From a checkpoint of a small mixture-of-experts model trained on Wikipedia: 64 squared ReLU neurons an expert.
Below are experts of layer 5 (counted from 0) of a mixture-of-experts language model. Rows are named router (the router's row for the expert), up (a neuron's input weights, with its number) and show model dimensions 320-351. Each number is 500 + 50 x the weight over its row's rms, rounded and kept within 0 to 999. Numbers have three digits each.
Before each expert's rows: "comes after" lists some tokens at least twice as common just before its tokens as in all text. This comes from a sample of Wikipedia text that the model never trained on. Tokens count by the router's weight.

# expert 13
comes after: " |", "-", "9", "7", ":", "2"
router:486454543592467431506496432451529528462519424527505547488502569489544528536569483580460391465508
up0:560540452568556555540489527437449440506497432525514501507500481525513479487560529544366442405499
up1:582549537467507620477497559466512487492414511532577494501618415513477526562456499400396448514478
up2:504446484499490510565610570419450509480515529492479517539491460490469483469456449499428394520519
up3:577493485572532567485568459512498472511517501543611540515499517484531563440479477498537484511453
up4:503468562494497472458413548481500401486485505446532537436467586532478515530496505476535500547536
up5:496438534545486500538476581505549539507417407515428476531519452603524463538492509480553457474414
up6:572439503564580477555450441484505404439491464517567529620544483490487425578486452523545449428493
up7:520528603395515560603518558489459612447473476492479531538500539476472526451554580508464466541506
up8:390493537667491472563428513566518590519477483574401553453533504642557448465512447502461519400459
up9:468371552448541425548442524379530484566451506469545552475461577532523517521451462537563511598480
up10:460519501534510537517548562534497504548532490497556615510418482467491614538511493487445410492495
up11:474451626504483471553504534496528543491480377599526533448494556555448502461501477535446509505541
up12:526547473478517498440451566497463476491589518449482544376536469589514525424498504457509545448487
up13:523492605525495487421447423433473476437525501531437425534471495504489502521600418530563428533540
up14:432522456554562493492491503529538579499575492473494542546512485545536506580522522515512498520519
up15:543478556541476461528533489430520453471465471522503489534493498531525514471517487575396392443492
up16:440466481513505458464555465445558570443552404440484531560500530546499442440502489453479543444507
up17:424533522489477506536488507418596531508553552419523490506444434490523449463497513510446507540471
up18:526514552483415441377570494502426494481519462564476476579550502472509547546541468497590412431474
up19:448461530535554511533559461414453532439485442566414498405521552472497453652428477355439510568412
up20:573436581507456581406553414477510476469479450588467430503473554454515502480531505531476426467532
up21:631623541574380463549526632462458445424448480532547417526434474539448458497563519516456504470494
up22:495448497474443498497478477508468490543483497475552429444488470506442436562437462549469494386581
up23:524514518436484543428450456466563550455579518530603425567519438414480517584517490494614486348554
up24:461509525462513546592592475515461550463403492553482491465531444452503402450455492594471562494471
up25:485498474440546429573439469610523454539454495462474568452537609512474541439511456550383440558523
up26:469506556615506483433458524458508523453492482442473522522535510511461457507521492593487416455554
up27:501502461581493454536552481509505435594498448478402486480465454599501534467592531526444556595533
up28:497556544463484474510457445442465478372533498493501402516470551503446579515457430556484496553496
up29:452507457546536511490517471537406541545477567533523450534523461471529579570497419528542527467450
up30:558462499539456433598480498559397493440462474504433455418459481503517501484575546524485431452520
up31:498476535443382537532520416571479492431536477467611522559428457464396479471515469513389575442495
up32:436645458489527536499460501467449521478582513502418489534525494529335437553461597457537423537546
up33:479505415487474487455370487507533498589442505529592540539540521442472522535535485489500469510485
up34:510529523489531497504440509489484536581517484486534485602432449438585536478484491509534534477600
up35:435459483468570445567498513562429485532513510569508453545513536437575534621607470484528409425512
up36:576500408528535507492474535493500425445574421465533403580459430546449474529461553521432421528428
up37:492468444433486510479517474636543454500515476470524557471413493446547432453479445495431567461514
up38:500519420536591626434500494479525465602508506450482521524504519449528481451458478475450464449484
up39:475540461528604476405490474490460506497511370480457479545613611455589472460457516439493497492498
up40:524419530490523445496554447592524497420541441493449463533444508405563487437556542506499512512596
up41:563430481515549512475473540503421507468490425427493532532436490533495556408478480555400495445497
up42:474538503450474476532574494540611570426454543483459516474472511526518463519480551447574482477552
up43:595443532433540492423415536533526591439497506468505575472449393472541434498525571583470457464518
up44:509499550525413442540480380468507532505468447562434509520513584419473514493537424441441452505461
up45:454489438417529444565524419553519458456566535562584466546461508510503508438531527503386515500531
up46:531458503518501495435539555431459476472483396461517447485511643496437528552513515541522535534474
up47:423520439508407412493533569499491500536553507600502469532365453539450619452498567511512429501546
up48:503534455406502434445546576509505544492519580485404535525437557528450401498451496464493533473568
up49:427514400534527509554521525401546482465473538529510525444430591513538439577661456431480557552395
up50:552544520562514517566574467525582478396471504519384595489557511450473526425529476530498602566538
up51:486517540450516390520462489529473621391473422399509497439498458530533558424518529496466441491520
up52:545508566518507542485596544597482522556490500459510548415518465507511538537406525555476446465508
up53:572579517530545467614548481450480480462618467440475478542441549433361465489510502529535505477504
up54:539478537553591578466520567541504486365576461546419574536507480491463417511562464470579502604482
up55:454472614560557427489541439411548519485483510487456523498528498526501455537582506540487516432594
up56:611537523452592480574559578471470535552582476400489492495494509448563540476445445528426581517466
up57:517512471483471499401405587522461477407493491510516446473531464497451540504430516479554500453432

# expert 76
comes after: " |", " T", "|", " P", " B", "T"
router:555519457570473476478522410432628483609497479518450496510488558496508507445461444507541602532459
up0:535529546515483448501458533488644567576535538433575488438428564620469575440510521540519417446525
up1:483455467373559491404465522489434522593510506469490442606459488539457413427456418576522516499449
up2:563494608448565444540534469481505516566514434460521561522492545518501534497550513493486517598497
up3:478545509501516467480461586466575447480538483512553457553426489571519546520408517498460557534479
up4:514555536539507365501531457516418608488511469530432490532541444559462531550493430557434478488471
up5:473520465481564430541459414482370483539471459570515489481498533496499483508492426488432537488538
up6:511436509467508600485516555486510479586534481528506561500479455459536504520460540443545545516425
up7:495528513600474464486472487498502548443459476482414414514461463549466484563453493473518495469550
up8:451544454576553455538452589427566556543491567496452534485512514550506609477473498443546421455513
up9:465429472475559503591494488546579573481475503444485535503530421504425456544469504476454565540487
up10:509467497529439527608507480452495462557457541489513560517550385524457490498556457518551534494541
up11:559475655554481472466494518482536480491620460449460472470493485646489470525490463564540468482507
up12:531490542472375511487516431544550463438527513535522510593522533527503503636449513387514508567501
up13:436543482505543584440478489549521508534444504486525502398508521491518474525470586487577529510531
up14:540541506477419484503458463525471472454498515501556627559436542471530567498505498506502528551535
up15:446492490560484401577475513447515516562515495487481558591398537424488579466513455471497515585422
up16:508407500369487552537480481446454345539527485513370484558532525455547476486447535536531511535483
up17:510557479439441487432504517564515588512456434493495423446504613524490503574481571457532483471551
up18:541452475469571499558524403592531445552429435553560469470492504498484467572449522634558470563510
up19:539525502467454500483508526538569566531469483480571439527410472402508505611464474475499547551400
up20:491502529557541604460526585458506520499478500496576558586529500449575466456587529514516412435465
up21:589507484518526467588623510482406525476523509492463502494496436561505535500567482458466562469458
up22:521486447461505556501468500455490447441474535549482564421477526419565523392476493502526474507528
up23:445462479463542441498498467475487452523482531480486503485452539480463530499491380478486545570494
up24:460502546498559568478541514419515457499471436483553464463459431530568484503534470474395648516533
up25:506527537554508482520525528560548570549552409502555440549440551582538499409460478511518537564472
up26:537499489471470483379490421541470494502514539542490522484530588434558611541599447517524556541498
up27:530492495524421452430511513479480500502519508575493466566462462527520479552503484497483507486498
up28:400501455427534468443476387559489436583495406538556424500510602542521482389431435508443590515468
up29:561424428498566426529455476542410491464494408540495555514606397519543434477575473487585495509448
up30:480437538519503602483537449526587477407586423532447535550495523518546490500473539480479579561476
up31:615536491426538493452518533470487505475539537499522526480420502556520461487595548472471492489461
up32:470563604573419555499610488556580548541506461465468508575526525537478405536504461529443500428482
up33:530568464584521525511515493434479446480531535505549530579437529550542464538510491535491416483513
up34:482481536488463451579540436477463434577490388462524544523500623454547399532554443553517404490477
up35:554541471557548483501468499543486557445426478566470513458600509485522484489464545514488588513544
up36:638461495410498517521465498497552562456528427521510478543527435530481435474627507458480480503500
up37:444515457575457503615555457485545407546474427524510357590447512522439495548499507559497525569473
up38:564553580436509447516495469528515483493419521532470534546416469480476569487584545478438595547595
up39:620539438454505513553541366498426514521468468415440495481507534492360478478485429507491465525540
up40:425574485474489432529529428496547458466436519457477474516567556495421563518451425536572522408543
up41:538514449483529544562409569549463515545432495533500455511501565544422517566445407507501572391531
up42:566534439549484458546456556504466572476521495498513554586385514512499491474524498452569496579446
up43:458509498443467546406552512473466511635613563511435462531434464496564483425459420470460495592535
up44:469508576594444408498522474590519465435487448594458542463487628647532546430533506486501591448406
up45:461584514487509398588517499442462530452396475495416413457437504503381389512455466441461490524510
up46:564511454585479428420596495468533508472533497473412470580535524561491472542494531527534493526501
up47:531532436395539570572461406542580485597590504548507609474463519466420453423580484452527530500548
up48:509490563557510484512454524531548526567474494429507486599521512492465476585510496538459450457422
up49:489527432491598508593491430509517577509519540558585467590563579471495509450540483443489474480541
up50:507378497478496542446522516565526495504551397448446475429431489418431503486480431503480491450448
up51:487477520571524458434499493553518498558531527551541496550525519544533494446578544543489561539572
up52:408450489467446565563594531426517525550550512553484509493437490544492501486485549413522482469441
up53:500497538497443516440502487480557551513423431516483482476539598623409512540423566506544544529510
up54:500536482478418478483451438417462536498575453538453465539481541459610433561537502529523527531516
up55:526460569595503441410514457495539550457553458476513434563553571521514524458560391435516581451548
up56:421594523551455407522597474511457495598531470506598531502519438518560497496500567505501585466474
up57:596538559474466573502546439503444598422543393455605538506476509350464532413476568545489398573422

# expert 21
comes after: " |", "|", " —;", " —", "chester", " t"
router:432409472456526422441508553546490449545447493468530521502519500436482450537559579499539519556482
up0:531510505467482460470534417473479426525479487503420454430557517466566543391517541530531560614465
up1:504539399572508515490457545519479466512474477472413441445450476488497566468496534587435468583492
up2:554420536400517559497528566524404499537492566608551507519485527552398509481501540537505431497483
up3:465473422430494463585517495474573477537486429488476488473615496512443507605505601543516483428558
up4:491538364493585529490514544532475470509600518467415494541526441483599491495513544500533400516411
up5:481497480420529506466596519633511564480486523485513510530504486491526436479645516451488483584568
up6:534504457425384475499503489499506430584478454530415495448558461506417443465508420510506490378525
up7:513465528508495529531520577482510495546449656465396479497427488476539526522599577468580510521498
up8:493479466575515467476425450402443577495524516513526434583501534532495524475528648492477516551481
up9:552401404492565494445551519530515472477526583390489503562559406376509425473554560484575483473434
up10:515484457419438504478511581512562458484524443531480477524576516426474553514482557510545546461538
up11:519560521517482462392428469579455411526558463500472424422439470473551444454579494544478571519482
up12:591561464516449529585494469596514467615523497493555505529462564481566435426541535609485527504473
up13:420524470505528426501474471538425418530535516466504475458439479553458517469525584478484500516401
up14:472526530540545566582520534423418525506602454415551454508439490586502529505424600496544560509482
up15:512477428418515421494524580567370549526455401466482493519532602519420523509476488522465548453547
up16:490585558479555513543487525454475559485537528506476387548346502449422484568504490541457512485507
up17:481437509506490523430527546446536502529437436429446595476490494404487452434456523450451443560537
up18:509527462483475482591506492410604577415542482494505410465585538466518564571374514503443445526463
up19:518552518587481599481525462543498477453555501477456522543560531447447469492531488393480413494516
up20:489434554582532491474474531461580510484521526555409539542601555366520470553501467460459500505447
up21:521513433494462553530557489545447442472439555522505474387419489503444498552471401362447501484455
up22:502553477463438530482490454547407506525579469566540450476560472367516477458493458526498466508488
up23:523469502503502523598507570499452482482490499427558470503587518526505454494561516470479460505494
up24:464445511503522554537473430475424502560409522513440571436442553487561496507620550476396491579449
up25:503558468437498509470532458491455498443475530476475454484538425452414576403463400504444498493485
up26:526498457530550518505541653479399509583499511551455566427495558483600462528430529471526567570562
up27:429587525486571653468540513466459442548498476450503455582543460532600556455494450543519496447553
up28:447536502438449516533561546586443414490415558482482553526387447514449507448486457506448581556442
up29:498480542508520471509541451605563557523551537507413505449497502495534482553565484446481527474473
up30:483499533543425627535490447523531510496539471497534396570537518421490502501527577436493520595554
up31:528459563526550446511506503587457509530569492492442580493568575507481537535431547452551554524490
up32:388431479496482495532502550462445489514571442512534523460547575559486450557554519524435520469556
up33:546421479485505477521449443462423450438463506461533545515529456507494512502464505495437498481495
up34:446442551436484578526517436602456584441486474447518572536436478486454479470560519465476507568512
up35:439471426459562498469515444472469481462465446479515429577547515506581400572440512540403578446536
up36:559423513456447582485444604486443483378523463532512529523458510445520526576487526456503516503403
up37:458444544474529442587471573472482445461429587493493523487538479484626483490496591453544487545495
up38:486430527497456438430538563416462490556479552490581549578533452459408465472570486430524486417496
up39:455410543573434478439533482478484532439485471463552528516513440542548452477528441484520455513461
up40:487450558473504516513505427527496446463497423485517463530477438497447598535509527500565441453514
up41:574496485432369510534468402543551394517517498501482518517523525497548554538461484530535481435521
up42:504460487510612445416569472484452554548496491541563479549441475516494511465460539630471448493451
up43:498428476559477472513527504437516493471437435463570457456438505483544444596508514473472481464457
up44:413476500473528497429541491477489575532429423459521489533439560456504543487480564600489567463478
up45:457506410565549474449510521490551510450537439409391456474531524351531530512438523608396515397546
up46:433543477543484430583582506429457438515435587577479488550566430466503608486452484539510433583504
up47:522496509472491362466439540598545493573459547480486387459522450592458457537539423460448511481577
up48:504480525497507453535501531566436498447560502487433474552498518415589490448515472553558543478482
up49:514429557536493537584491553595491471525477419569496562427506543450532415511478477533426447536535
up50:647471434511536416442574512355541538477462516442462505518509495512419422595518506602473525507569
up51:514535495430499495466530492485477537511545484517499555549571485607426514558522546611464452486483
up52:546442504455551446481448489460570440436484458549511542429511432572503552471443489486464517514440
up53:532525461472449488516417437394549588459580430401567517518545481517507494537537468531571437518547
up54:512547411484591399567415518473498434463429433505519559520493489499523375558476569557402506542416
up55:556558388568423556477547473498551532495497481489531555392500564469553451509452495536504484431545
up56:500452514519519515469457508489493459501486462435556502526429523520507470496523466368458483506413
up57:466425520584501513423503473503505430504548542406467551438429514487543519488498470525525474544542